python train.py --n_layer=16 --balance_bias=true --norm="layernorm"
Below are experts of layer 4 (counted from 0) of a mixture-of-experts language model. Rows are named up (a neuron's input weights, with its number) and show model dimensions 128-255. Each number is 500 + 50 x the weight over its row's rms, rounded and kept within 0 to 999. Numbers have three digits each.
Before each expert's rows: "gets" lists some tokens that make up at least twice as much of what it gets as of all text. This comes from a sample of Wikipedia text that the model never trained on. Tokens count by the router's weight.

# expert 2
gets: "\n", "- ", "in ", "| ", "by ", "with "
up2:523523459541481487582440517511527468481466411430523527504511446505609486525445487548420455492436435517540503508518559480494538480493379529480459497604570476477571429464460510547495483537512510472501522505515459505465549396547493517603461494509453525511476492488557487514516557441483389523444495494566499431533449498365516538490512497553477506447467485429559509483466422571470498485529
up3:520596490492412487472494505497417597565426576459544497427476488491486457436580498488470482467505447527454507578548544526520446433522477435501505479526532484514504576524513487498515530451479512542456532463530495505548428527574444461426448555443506452550540438500407560518451466524400540368548488403542450577489449454517436531527505548509419471488529468572566530388514588518475533492441
up4:530550525539530512354415561489500537552412454556436488500412550590570463532558646449523552565500508561471537446526552435609477509563445594468521477481480436511533551597433506553480434502587514512484509509485519495526536434506615445519435465499515630438550419381469476430583562590497488475447500505543385533629492491562524498476456552564625539535563504473445478402486398484457525455477
up5:446466509494447492493488498512513455554502498494384497503531513426499543491562487476549514576501514508483457459582583450531525554557503492534574532466601501463466543528452552512503467519532531565505563471505454443534494569488486458508549467643526491530634489428556545475539422420500497508405577581503443494503459617491501411497478595477550367526532465538457503565527519451476513490525
up6:481458512495530499470532462463529514509552572451470563642478571467445562485520523575560556464443476490467584450525592517627459530465504506458474559531455477509511451483516540489493476521468441544508524575495382459484520488415504478455521514549518531446475593536439471494488604485468476506436471479493473571464588436544456513451485467484497462464565499473428568561545496499591441499542
up7:502573517526452620577598442514554570501577533541443604409509429523505461543519554450540527476427445590595508499484467429547433420494516363492504533495572384580529482523530505471521485518589562544413569444432504398525506512593499583538496458494495501458480530455546430453501550451429447494394370449465503535436518511426472484544513442453436492513506484532440554468471516474473545493516
up8:564521486394462545539458405594522516484591500509469585540466507474529421580481516511565540460483462507487480480499544439531489380516432532579514564514524462546467511529520492436540508484531485568496459520579576491478415474504474576525548441384468451468539483492532528475586475503474527477456445474495573560522460431398428561440464559515572419442512519427519472476441487513594424526472
up9:506549363486537466492520587425454596558497553548530372426479456507581585478451500544595543498480495480525583512398575512470579459515452582597533561439483514481559490543524388465407506455508421447473526500477543506524512519520556550545588546467512499460516457618443561518414544538450476577541476535471588529472470453553467456454501494595491478416479497503511525499464524458413465449595
up10:533494547530438547478404363528487513498577527445564534549454454489482555572452455526468415483536384496466467488482563465471463470521489538460531520495506528530502450527427563459508571491554505551523450485513584500522534549493551556530536438453549552421476485502447484509516472547558545544425455429409494440515527546466438509528478459456484443493515427502522586469458459525569410488570
up11:466468489500506469483486488569421470451596484528480535512553528471527433440513460434495408445602424516422532548564510393485433456460520505517477462488485455473484535399547488495550524530481523482523540582401587579506537515559456478543561618518578451598571527553524522447440455408528518558499408601462639543450451480639548446457479485535478449495386577580497507494462478418413465496465
up12:465553528497462405477530600533463541475434457457497392496536477582636453603544536471528459543523427454511422561531505423527565512403502476619447524477555439451441508514497486473473535505552403496495438491431464551484543541574470605517558527599453517480625522506537511508633520464542477465515565468514551462552422491407387491506481473630408492518512528590471530404513466498407463471521
up13:424421470477542459468464438525469476556509545513475496479502498489443518526473538460448430495485494551530543452505481552522514557510456569553518572537558545427594465481542493489414556475428524512505574494441432489604515403537581571444525442387509555455522539396460483478439553428501609518630522538514549591463470527575507548463516482477404492586487462494500390509471453404492480468613
up14:492567424501412494516380537439462496524549446484497487507518517457499463616549452505501448496498530455557573462500538572494461538482521496528547470470572463435550483473438486592543504561516469517448542566455512621518488409460430393518549473504345480499524446572511473445559571511486565491491512391567498500445448450571495473439489461433537459487515511480529496587568509445521539466532
up15:501519460451425491472586454479487534477417527541442438541490493474509547512636421526490529469514555581464426590576484555473446488511469437429505554503430541466553513562462458473556446636506430496599532469485453512460477488527509457444473449594485420510537473636512522556505503485465537536521500455478430441636527594523467375487423446544399534417505411478454372515493537466429528403452
up16:456530536530450530362468521524637509552443440555498417513510376551517446520455477574561463475560534526474399483546501580511469477547496540541462514499518532385574490474442556510516536507430521544564456434532423562608429584489478484482526525458494626495433525499505496454492476513542499365481418512573563487503576507488420472497480462521496515484541475457484427468499469514433463348450
up17:438480560544467575508533559475494465472479502488466525584552418522554480568576586503460414576582501519516457482442535440504402520498421465410539471520468509530495416465485577503573505511506361575541558490548519551486437472507506445540430470463508564480424520543484476515467539492448479450514512464627503441501479532508576443494433381487521574508506649523534567482391490439605476441502
up18:448487533425507580562496564488440461541514487493456552486458423480488521517599482443521509404490551439535483397538518447492412391421479451524588507460564544520511502474563594369533439522530554498499538532415491472470453534473479483377455474598527533478489534484470495465510519510514497495540481476559487557495519547547491408574492525518476521571528462456552546505491421442473518460505
up19:520505505482494485503458515437376596488451442509473504540514446557549491516537419385417509558497412407538559454475492502405470566475455514558547465511480573563447456502468512521509591529463569490499434545489459535417481483500519485495519543483483504508500558490447452505530405406551603474475555478600393499467481579516459436580527445421407578527593482479527633568486486493407459407587
up20:456541419519482445526382511400455497484624510566419517554500492457438560546493500557534426468519606522421438555519564517514546444582537501407567481522620541506507405509457560492562648440510492452561448526529521560425484575519480502443555438472572510557514443483555477453427525418521505502465489399540477391437502503508423476519487510461495487469552426577427567475542553604438430437585
up21:572432479602497454516509582472430431534479476462460549545520522487440431530486599491484553515598474488402451509414471459502503489568564459519613525528492476586605406500472481461604546593494538491477496519612514552553443557479419442508543465553449596449504671446497506592522546541493503568476389480478502483559485490479588543493481596537517441535428492411453554625558483472493504472434
up22:483531523500493523563609526500546502529490479503472507444444567527448594599447555462484504461520471401485477518564581480435414446394484517501495518521534466467496452485464525592557628527500562491499534526510407563413511476503480429422546446552527558434539467598492504460400474507497484518419541492514503513459397518507491503471515447499547540465635473544507570534507481465518468550583
up23:533480462550438480390500440490531506552599565492559500508539428472551519487551522503487500484554466477521493434479465482453525447514449456542498539501556461580418387517528571562424530453529535440470540519490473515574413435560437449475492632450515595485562583488445485389410536475543465460523499471527589448531498442598532533411556431447416553488399536451432453518441481556453485447504
up24:531483464494454567568463470461452475513553527542417481494621599486481411453475504513514487571521431563515579566521459540489534479496472435505456451511503499536484631470564437491565449534579532445463448479513452464474472434547441557427477556519553489454531471408462454492534545464493463543526486520435433499493463395509423482575502584467614551503497459625490452399508534521485422508463
up25:543467457565462476471588480508510502495471550501573452515595578459478540415479578454498466516418460590427514494467511412531506496555542610525517482541475561519505411629564494417426518523531492489415479563481499525504441373493492469512464566511648616521488610388511524546497564520545478575469413515518475476556500468468499429511545557599502541422422378531524413551466526537469472550489
up26:418516488518492556390476515505574467601467571556484505485511412447471475523515557557503507479481456460454421542475549548522521473487457474535526504512422479572581437529489533578500521510555557400501493481511511481431546469514515425449557384501552537436444500538527495398546429445521540493511452405491536424450395450515487555460519535475412463528546538484417464467600560506496447478499
up27:524485528384429518493446454476480555437513546511478506494558364512458513489449548483444555502501482522459489488445449504604513449494423511606461450455566483523532460465426502482542556524500481543498585529446438459552596497395431517533499462416525490515563498524516478512368608541512559500544466489401543559465504489501524498646571484526514494492461452497460516461534499538498473423535
up28:551478550562551549502463494437528584566557571519448491538441589528531492421523436533550551517497476631501549541518473580542533493421525506557438384638473497504513572517508542602539506464462473535559506507418520579488454542376480513590518473434444505444545542455435476500433490529454444561545549460424449564504494549425489421464495609531520489486418484613484507547553520500494478545516
up29:586528442486529432543477540530448512467468428526509567526451434566506415548448519515545437481582522605465454449489523519469499402602481472476501547482580565508577564486528464499521482477446481511525481444506455504464584449601494406562470516538478510485532505414533554488490425529477520489478565528562557567611570477491570462488504515503504506450441490539473486481418518492494523525454
up30:474514497484564492554518575540496488500442545456506581510512595438479508624416556550446450509565462534481440541485512508527565470349608425510468536544416528603425555473433485458435575559536454537505532477508550561487578481598489502565571572542519492359465373513425440452538460498484545507460527471430603453514459493540436470476486473450468489470543465508498549498388501514508521450482
up31:513520431471486583549458522516520525421415619578527485524513555496544534494422448467589498454510379484445468500520552462465504596467425399484506435404498567521495410526482502507601487498474437540492472509493567558527493446437436542501537475548455461502422496492449559526526515514413561489393472486447472490580488446476403514501509440497507526490529566537535493567569492468568482487443
up32:418548562566583489500553533504502538500480526465474481412454369487488340485441545489509421517517620545570500423517552531484525417521499553595494480549552441472468511680549574499514514451491485442443503459427496533582530436556500448536481558558484494448514454562494410523541489520495489507500482499499473549539529512488484474390548489486475429540517496459477560489555503475517500553530
up33:489451497537502473533503534498538476529461545520434537448556458493536566452472513461480528535500430464433498552567491489436497532510548565529474483643483505486540447495581437569455513487518488522546577402451501376519486498480420596478517548661474439525415552524446476490516482466493527528534503416540381537412433472567570469500498533415472518592554477435535440572474450540583471501458
up34:557434487452463493535554431511497515464515482552421503458455498555518513501510455571513590495509442483553518464485551564438504454443566421546525488590401502427453449407544471475622499537601425495456470510574475508553494514535467510565470585484496501492567363468600492524511500487515510443576477581579439534473594449485526460471519508472479539512561535486573448518487496507533545513511
up35:430469502489580602503598525480569492521532475553564602401535548549542498416572458440579466533600539505450418553530488489499430541587489429541516480493532532466521516519537548532511577556463491539505543453453520520487520551520467458506518464487505541460492519526550539441445541473494443551571464453483547526418491501434494461560551494541553393459613540610470477421440378450551591378503
up36:473567480528553440496504562487527467459371553463472523522481516474530518422479446482422539474450443535467548447672445489450567498470427519455484469534588507614465507506495493602411519468464571551538397509489478531552507527486473493532456537471517404476537548537572419482449459531653469479611540547504519461538546467525519465478575480548507500515495500465560471542468489529463524526542

# expert 17
gets: "-", "–", "\n", "==", "===", "\n\n"
up2:510420451495511435509369454414500485421529492508468407487556568470524527500484582450535477447569481418510482411420448471503441459557456456500506375536584381490525601562454517484482499503535489550553541518435472427469516488567496380481431528496470423537476501488542492458506444535522527502375533503577618602497509469436478512471510553524547476528479457452452546420514569464510528431400
up3:560530433565444497519506476518457551549522520509483511496471424497545434539389519499431541509545592548517458438523488497576487529475561480503569431440495477477395458549489526438456452474534492467429483516480441487462399424508572542604462421504652509476502452442502516507473566621545463429519575499527518404601452473443505547526595416482469502448472454482465455417512555487502509470435
up4:453476503477520410472530503448489407482475572494531513512558597470538561555509531478533470442588474434487511520518569410606518625541522514480526494506484488479443460555482470540549477378438528437503528537541492581510512596406499481489575457451501429523581478461403333449586547486495511515521479449486537475473595409543472623512561465460554551562579555486509476518453485445486445554531
up5:468522396459564508509511492449462602449583513561516514498431486455632388491499475544558473532557535388547581401486534466465458542448540569567444491478488529410515442554530479508399461595446459445522400534490507574515516478496403577582474496531524424519489467384519436524533494496665532500490510531475539524447501498562532515460424407517498570486475514499471539490500471563554574460498
up6:562514572342497545456523513512433511531466616570536474417457426481502535486425451623513543517578558464510524528646519468531453488396527505535499590493540421477502450488574505562581493533524531523580522547374470553540502488531498490473461486479544509585418525448475448540489517450478512468515448461557483486498505497412488570452526599541568525491609582514471401359475429498474494417474
up7:436504461472524572474559524563445507485522558442493500470505461402506572563524461485554507617493534457472559399439556509556530528467546567421508525533528489468466532518527556500459520632442472524560506483544496537530608505458524534415510481559509464344545603450475492441444506450472456466517439482475432557592525526548530487469425461507373441533475523566514575525507455548577473523496
up8:568527520582443522502569491494501588522471506403506487547511462439514578510600475530450563579418608516506541430456458614541467395515505518502481492579514356497505553552570558534525481526458461474487519454497523443456463503475434550554556441572496481409466449437463478483619503448459417548520525508551385521462572474418474541442470408530470398456484523504584507529434454533480465527464
up9:476523564459573424481529494518510550512466537531525502472455494420566495360516443526472460497529564440489504508596553502372506603561559539482456559441468523545409477441502554522578507552536459565455541452481511463454571518443431460521435527481545493444448481443527473501540440525520498516466447653609574397538515540450468489556439488547550472453456423509515495489450441508494500431483
up10:494499490423412512513603452508471532528490438532524498457418429497504469456466498592487488417563590535530530484549643395493548531413475479452464561542468496513501529494490443458463536474488457589570447422497494586453434516515477484460478468505410519538478597404597548607527442572472583603455476444403467508456589449488552560434580473579531495551509423489532575430392466520541584431437
up11:407512514530519507348407534448500510420398679547423471483484558550473439563480510453491574556561496543481576461586494476474456527420447535493466528595500521526543302411442532456441464496446433554458548487534525446483541515397504520425451490498500475513547489563471466513547475534524465539468532476416440481478472468494412407403564483524514401423562470512480467416538493441527520468542
up12:602522496548538458509491549452464564563517411602557422573550603402597424489487481575524402521541620449494439503528490436547493550467428524413583564493437515486475520449478504552503540458534516461485584461438506426527463477482446504429458559456462487486596441505555507480540464510523405576504480585481430409527564480559443497508461483531429558451475452550493571533524488519519544492530
up13:460538531513544514523531533426405496536434500459497529540471436423580523487511574450565502330499515492476474488519466625438536463509517453530525460370431362581560531481566550585432525502602441523509458553488531487407438506489546433536486472532574412549546566576498443495576449524521466378428436456412607445429576502457569540465477468509577510533523509509543510473514588481462580327504
up14:542469462467517494566446516658561556480561535451557519583460463562548456504457572474548534520643529400439492412537459524506527494479528475483515489467437477542507495392426565409554534462543515453602485498596480568467505464485464616503530479557430493513512484531589533485517494490442481498486464521528469441495477529484473526519518475517424566484485526532418471491484473536455519464459
up15:468492479529500551492517458511468539556481529456475475500432473587412455539636421448476434509498478510533523557586455562514499542549538551442488458445533519490453402423494478518531524478479507427527598544541528481558467621419541512491485436518601591498510514478506472509536468404575584449510448558475520559446482527547462571501512472485509494433504481543509443533468526512531525377520
up16:449489481475553499517544587441564591476502420501461463463467539468484489517512519484581507440495462522484555511617529524452510522420401413419469542395462500583528506552480429582438587502445526404483620466458463494457506457405488629509517457460493524534481578470459458560492482523562517514462553454517509555489478431480529493527570501512402487488526497437536530456425494508496455492519
up17:475578486539428556506552502561582487502467465564476417459386515497440558425484485481534490561478540503368500494480506501490505501471532530547503462496503593626538486531459481493498538507431551524483481549468556468452528503502553460504539399436439437424481452501510617524574470542425528519535547533546557444434431464467533567462572498566615443415523417478485485468550535491499544490465
up18:515632490402512442514511469504472453392440517542525582441422497442504527575478557480555526493359449553517517439553472530496498496562474589523492571461508457504578545487529535489431464560616472451504539554564472450478503499460508511563448484599508481491557571471514436495471569539488546557578437533473540421428406572517524524457525472471564542464571468554471471503487393364474556614481
up19:560540389471549570446504505480379487560512512453569498470501465420439469550512530530444403517604575574485520542601478481541462501530456500580483539529464504539446513446506499528566552462521433494464516527501533498443405487525448566514450590563501529460477403473457554532499505600504502393519453510565514479531480492491450523568482556505546459578536572508572604452504533523441551504447
up20:506513505418451449453492536493468525522420351531524503424500415453461500514406558468549488655519548533571523480484598572579490558495530466556443572488516335500513555508491568527449466505500538531453430472587484521552562445532488447559489502479544563490454467468565452502444495438439384501479490485517537547523540488553562529436501461470505462526554505523541485515519464497518489392516
up21:545528509425475533467493442511502485566472622511510445490426506426522526499427482505434607502342550532480558553541488404441439560523479565538544364378585382520528442507513560547485540496456526483486498476512473459491526474479460591600480504539466461558529497590480488509525491508499406503517486494597484487494498464536500468481501460593538483441458508567485587507539540603504547509574
up22:616578556523600410497441516482495464516485505603414495463464506511552516569566427587513507525491478491538491493507556544537544468469501351568467550474560453473461510456483412435522540521452573631490474590463442510387419489445452473486540638499516566535499476513512518475585538462582559479433534520492541494422499408525500563536546547532563504517554541588447510530583582473469476465498
up23:587502419573548576450472511473507374419527560544464601490478498512499511563540537461551536500549542540438524437550417446510598483536461539484462473471547521521418495506591574490434432474505621503461542545512579479431465441568469507542530444513477565525484483542607546458535496388460531499492477466593464432445623447556406422396463584496643504486537434481475489512430494452485481496484
up24:544501488532498560567480494549506475461511494403416543491445411439498446540510553611543535504432393570494431555454454449475595602424526541470494519549537500529552495457517530479562542479470470615540447488526499408471513516538514547431492523408453468488541535505637446495531518488556490532591499588548513520525440430506534516430490441526468555534542526518516543473429580510503493471458
up25:523477537549512542520510478547532577552556567437574497517455437393471473550483533512502460436515460565521475489468523442503399506491447502503572446552453530537478509445596482516496536567529422533439546481426454523549554486471463534462512562485575496574481516477513428517462399454474525534464494383527460468451410509526582480506492465510482627457524567513573555617424583510592544546540
up26:547543542532545430447438494498480471504600513508545463503551441520496519577480503498504454472530564519484565429504529526521559508512530455575462468577428520573483490520563438521502403474531572495467426518480515494506481478442471509559541577467466498408497500533533509513610439465548484482548433596487524518361519464508420550506535493443558438549527577506486508489478615502469493453448
up27:562420557582486410493494589489457439422499480436479554459516514480541482488491546544449542517430439471521490583517490477530547426427484481481469493453500510629387507460500543562465426519558539398565484507431471536466572459531457560522502502512481551509483492548494493491476410635483479513445545471410547514483477495491533517550514471542492526468579489556459512561445514490471453572468
up28:574471506421472467450538551465457474436513544471487468464532483480483509499520440462532422508453631573540398550538595470501535492557527480452541470567410485451514528533548489523452412584532588468552405430548606518500472507475500485519444504558460466566496467393492471471576533543585551636491467513476415519519471563433491492454574619483552533473547486448471455495453494405457438345487
up29:578530548487443423514524476487575503553510498480475519479375537508492529469500549510520570545547509549536448477576456519645483533403487530531449502512514548410519532474510509567438513505555501551514430580435507518540449497521550490494423538402594566411448454372442487496504515424470583436594453500514474602445505433505522529508458502609464536485519449526497520513433495491598476436501
up30:522464566501521499535505563499454596445494560506574513560490476508450414505545507588614417527509565538493508419508567470417470453474513422486489425524518530563496488508528497501508461462550449532457537465501452487419509519425412468541452540561519428519547518404505492475512568446481467399409462453475537504484432440572475429500526496444462536559531524431617459406482460474519457474512
up31:596521430485405493439432606471546522486466446486555418547539437502562451511530543495485576523546507475455560494483471557579503493498440517519441451542505516458612515388492545511470478548506452473499515555553605474409519561416462481532627536446564456509466433535621475496516504529455503542568474487501491496554520540464504572519580476487482460525541549401522613585555476434457545615491
up32:483498552474452521532571541500442467463517439483477597534452480520531523507422503555476514518443444435388421494557496535433471568555499424501567539527488434552511563536460533457529513480527470486537470528447528519451521592530511380534583549375516529588539518472519490448518585488488552440491478527496606456517574504491417554389490474361623489523541525550523582484570423449585563489434
up33:517498486514493552425450501498553452400560468476494550524596503524517490440444481502492488587541547542615565417543437563473553529504491508503553518466476498556569441530458570518586464512479541554475475537554555504538503513485538553394482462567523446510444575476501490533523532437482515459574547464543509444523473439448525453497523440534577498553485485521470514563609438510506352494535
up34:444506473480522500505465454538445529507477494492500510425601495541559508460476544462529527459463474569488430532481541404434605488425501506537562501485524569522481484410500497483554511579379482564435546466424499482490426436438459545538554608531519395558486509489515507458477568452621554532517461539585428473525480482556533409391548518558482406371467503498553468482527499448535463492461
up35:472509515509563521582550461476548395524424448537463482498496444465541560521420372488522521496559554536485425486492494484536468482535485532594579462526577492540472471534504407530563462512562455457542451419510455493605527507461608550599480448583534486492557536507386486471510523519544505389553522582546589582515553608493491525343496502417555518451444568529510534499494453543513446488523
up36:399424493476540529584419550504577526532527425493476497506450532487542504529483432494488457510430507518498586414556479560481550512521513474505483502500632574508535452529454452550511570456502541503424560423423508496565481463453489513424546559448530432443489492498428450576483579512490486508507371365517519408497549512519529592548518583548412571468478474531462498365522532508502539552389

# expert 8
gets: ", ", ": ", "\n", "; ", "(", ". "
up0:462439503472486547496537554498524493442505497524473551540477593496495541576477547418534545472458572416520506486448568429509416429421504537530434534535502520531561549552422529435449550457573530558523505610544466612510418513528475412535494570497428392572471582443467485479511524444477576571434442488521423501468424497521598468503462489474488481494476573510473482528557468502396533507500
up1:465539546493469514530497470566432495528457477439458534455587486550621574489472551543480446481523495511455519393551493523535529430395585538448571496471515481522491514459546552503448557555521527579483524434499580458455543458542388574468499574664529470558520511459473538468567457515542436447574516570498478550409492365414436542456492476496458574559464492512593498570429505442398461478436
up2:491467419516462643453540454473611510426542491598435368538518403460484481535536490559581551475546523494563492562528520536473485573576385506437484586545394469492558480544492543555487464591549544442521497472397504451378457551501549405519578415479548516463565522559521435404436431478477511483511496466463418567508590544456544530501538520460501438560495391538492568514542516468447505491440
up3:545562494539550456440458509460549478549503548411494495541538524560591500615510471511424454502568510508474475378557547448515520517510470496596519508585500537522473466473490457539460538564509512467472502488525356504469434505561372455450470514597541565425529445473492406532459423492538544424437539496636532361471480430481479498603496455517532513514510504488484538483464489395464405465475
up4:565592513522491487486453460484489381414493469513476443482456574483587473498507432471561565465517532476504545583458429471500500545497505574508507548503499477534515457452474560579482579553508464544576425485479440481552482497509555534465471555482544570536494468477528472517560556454560489516459507504485427406651514558503451497501445478515496508517450456444480468400453479553439481496359
up5:535542526434403562502532471421586496505449577538466466443506490417538531545615544565489540524529589505499526461440479517656509525471483552446485558529619452585517553526541498568543539482345494462531477476476486544438558541533511392505483464608506521374497491511511510522514540502496532488389540502430494510487513489550363449423519449466508423503523543561510490449406509525433491520451
up6:525439363458488507551582442470542467510493464542475450505556475474495615533495406503548483499486542394489388471522519520530524593494502540452501516465505601442443439396477462563500534421567420465483491447583515569526490480468524434434477432622556496513557496423477461548480475532515507499442455516476563542494623528391467564413439439508583553490510577516478549554553489593530497480452
up7:566441570477591514454552466516500504593465449506561540453430612484408551476561537554515537465522483544514447478535533477493531507594507540452626579490522423488513574477482473445550561455536503400473498434492528553430526493543502482541514496526580501519557494433571510477556466566505543458491583527513503520536459543440516569485456476507506502522478492592434461573419568479537460477525
up8:540488558507418541477529491460484482563606502649543493543582449569583479478483535514452535454400494526535559512476542559455582463498415584531555617456562557485482398502442523518421518480583477546523415582562536531505431535541505539485532459495558480528512568514490470549472474481464467585509460507490497433473517476558426482400540536626573528483454479457535433548486550457473504437518
up9:508488500519548514363481521491500555488457487548471410485519536484493568529490407496611632471540443439505516489436477522538455562485491516457500477485539453465411512567489490538553588481585653435472537459531454544549597500463545571455376554461478482617495451424552488638481501543502402501559484495466499504550551478498497527490530500456484463418405563481494534415516502522554447545483
up10:542541527542483536467636500475542425440479546560511422489646459505457486516504512514518440547465530570536415497515522532483455484504518557456506501477518513434475517503485423471550476537503477579455482536468569454442550455403486498500470400504557534464518459495577418517470463559509481566536521450504473453528492505459487542403596552560513558456542581481523481548450505456584566494519
up11:486470539466495468489430498490527488501425501512515530530559500561455539416534514454486598468538488402572569513585418467502590409465473479516511451504470456512547466527530470539511513469614552521416595470466432444518428518504425495606519455519497499469534594487550403498454509507517481575493471557531589500452558500523449490433511461475538455556511487588569495510492482455461558522511
up12:529528498483450513559426552530438473416403475502535429525447460501559503595506551548440449495472493490531543529541453419586548486482491528523501472460557468506518479561499536389472520551503421499505504595408477468492549493477548490479552555525461519554525581495541563540451571480584541459443464479514392531501439463477437467444533611490513517461553534440534517503488567563497492491406
up13:406537521555543583522497478491508518564581477523509478454453444538525492551445486436424506443481545428450464532474524504584410497500533439566524497456420522443537507383616620467454478497498530523509571419524503604499430519556522489459502538480468453555462531511586574539552530447542563483458534598484449508481445519553569500505440535554513550486591418490495446592530502464491452524638
up14:518505558477510561473473556574520553507495552528484465530568483539558447501573443458580478564418476497541494498557420480564523389495606465523453448440579421473476594474485518500596560512556453453505436515484577522527469525519526522587632467471657520511511516452434563511499604485524507526483572496577527399487492439486524505463610498549553487491482495508468646498542537542511498455558
up15:513542532586501423429475475437491523377462448473448389544531548397480494471537547472550558529434574509457395509429453493518506610502457489476505542455452481469452540599527586510453515493430558418471437528563472526505507437423493488521471425505551462597524507411508487582598545503387471447542508549494437585517479534443486441434492550531594485482480490458519462471591449444507490559528
up16:493549540427504434440486439472494531538510491527429578446450564443476564526407447541414597482502439428459474443614499512455463509431495643535477507516553549564468548520492508497505492465516544483576439488431553403503493481435477449515466523417473495462417506518445446512465491487548474492511467513484522502506507581603559440514586462571494478544384424534492477553607537534524438498559
up17:517537539561471505473490494551583427460524490399452434558506595473487427516472525580604482521494492551493473477510558457482425525524458487419572598583473436496417507541468557456467482389504458448504457476554522629523459460485497564508532503448505480510527543452505428464559540444499557500648523437471591500513516478477432472395551429454531499525505521495559514475510498497413503515448
up18:530463533482541475478536561473450462448510495471528455451532589462447568537488536503469463507530475529522521558467486556486439491481453522431567336558414541469505577472465600558501488552540588522425462551436422531505505504468486456497486465461457539500521483416562554522486470495510536537513553468345489493439433508504490466526525470576554423457536467438361653594488545433476434504485
up19:558510446525509481469443471641453506516509502527562569516473628491550521490560458449531514501606585474531420548514409415559527475497486527548548551464466532531510548525499591472532577514506642486490552478478442422485483497473438462501524431518555509481490507517387478618525548494492469430389448528526463491433518536525499543629512561444486534501476488512447464501510461442463445472612
up20:470404501505473544443489521522461514480599547437516483424567383559542489517541485592543462480570467495497516496564479502499544487498596558463565480476580521501598535494436566480476571505464447536481519549461577414467492509410451476551543687508522494429512612508442517514474459515499551467531499452589517477577639534527515458479426495447512480441588563459543483481495553465523541463528
up21:509498489525521461411574500618552419521533503425470567524458524582485403449553612511542529424561531469496538447515463483608605475432353448567490498410619523512540457607522416542563505521499491532568420508516477528516520590535486516460454479599442593576518562587448555585535546507447604483471546506439506545438490494599544583483472479496457436498480481525548430475473466423516554486450
up22:538536538517544540566542432382420454413503582540556436513478466421572367484512501534495492500559558463495511480511517540531510517581567517595466482450418454485494601481551557525513496414438539523507468444545539564557447459552500480457390472437532505494460465539474489546523558547447490444496516525576487536572486458448603513410472504471475524513510495437442445515573441432468438454562
up23:506526474407503543555374458464439438506520405487517530512507509552497485464520499491450532518460452570460591535417446454471547541458537547461402446500446551499370472503591526519519474518533493571553557485417515550407574602537462488552453502492438495407456529639405489494464491557520521480479500440533500501453486538570441537608542505509495506442436389515506493463519533548481511510456
up24:456558474445525559539484614586440435555471552523395494517506451497421435573477465525516476485488530467538522476510521579471439562575429405490457582499394509436494497509538408500565476471512547555393448534434447531466445517448498448469394515459469582500562449550472550521532545551463536511549508452498561463481486537557544469480490434567479501557444406428459457392486438540486548519499
up25:432574495539490560480417543474565426533503470498499547656532402520557485482578436540481560484487484373552580526471534475432590499521506479415496526462493477542441557554557465621546459523591458524508484553543481611562587473498548479491587408474528561554455515547427447536519539436467575507510553618438550445523505463433477434516514505536520555472484548464406521441485468516431485553549
up26:510526522472523620537527454448503452560549527457453471509532557502580569493434524548463468412564513412542461497508528479535487456469379507495514514558533538418463489552605458490536465457365504535499416575584456521427480528500581602394433579501493445409444498522446478514409478521613540463568470444449568485496468545535457461484501460487437528426482522531509500479459510449556566541529
up27:489507436479535482455449466537476582453507508574409393405504552489589451514533457412544504504560495599493471458470537472507453490470493552607477599511550539467487468516524469489514563503471508527505440495498588587509484381480534538484518538448544448471452527443378484556505528609439441463550463452493505551532493485419417364538542601575537474447590464466506463565448475454504524455509
up28:512601502461510502500507409450527547566515409519410488541609453494461498517421519543491483504527478492486482442493454462514523501443437487463481468494503491532592517463498546525494471506490529522579563569521570476548380517524501616428509454594516493499478472446442488545517531519538476500493549535453431477495473516526550455530560513538509494419557473479633573508511591489497620514447
up29:520468454497493598448482478401497490523545494495541505581493491479490510435561439612477521506495463572432472544475480540539555628543467496510456482399521583475460487476454484494488471542505487550467474497436466471543486498445512487528533504514516519408551444488445497463541501493514462459472501443578561481565539484527533452462557470480515502574473512486476521465562514431502448562574
up30:479474544446556473508517552477450418622561525500468364499457528562461489528458520413381514577505600488399440478503468555467461570522487538430574491466447556511490493495534489443539468491466414512498467521557535514525449485564640571491404490576469588483536505455440553507502420587456554501466424418444432489510447394598571517522468511443487489555559435471529540514561457399402513514594
up31:487396455473485442482534472528506481641498451572539554524552543528540553531527439546519525437439546516453498485503520503447540452432463517616533531485515494626527402524453528537501543589463441409522472378594515537531558560487461489435466523555439504413554612562443486439513467437556580495472439615451529498435453430513523512542472469556575527497503507569531488641442472492464467572437
up32:562457457461566487510463473574502498468402535507422515518509519447585464504498519504527482498461529520477586510583608568546615460484589543500407461552383452462460535562507469532545504460406434553468543584466430491495469540466482441440436420476506542513538441589510480470443546530524439508463506537631507517482430537509509448548627472519499536515565531518499475517580481446503476500546
up33:562485423418579500563524592506472550511589427337374480497522492520505614468433517475547499502505440476538433388496458491508504483479488487471498482519404442404461452452494520429511473504524444519495467482516499513457447545444439510566429421489450471542452497587438460493533490441510584437439500530575398572495408522489603529489433501532550514435533503539461526541594441483529558558467
up34:433518500484547583421631444400438418492474457535456633565611442478491592509514538522454535501494513510462485452587529463477553483442465481501512505495516476496435446465485564563510528451556496471572440437465444440509442533481375460438412503550515437437515493512435457516529470495523502524507513604471539564507558519410522548551438494501509542503472380448547576621550568426445451519486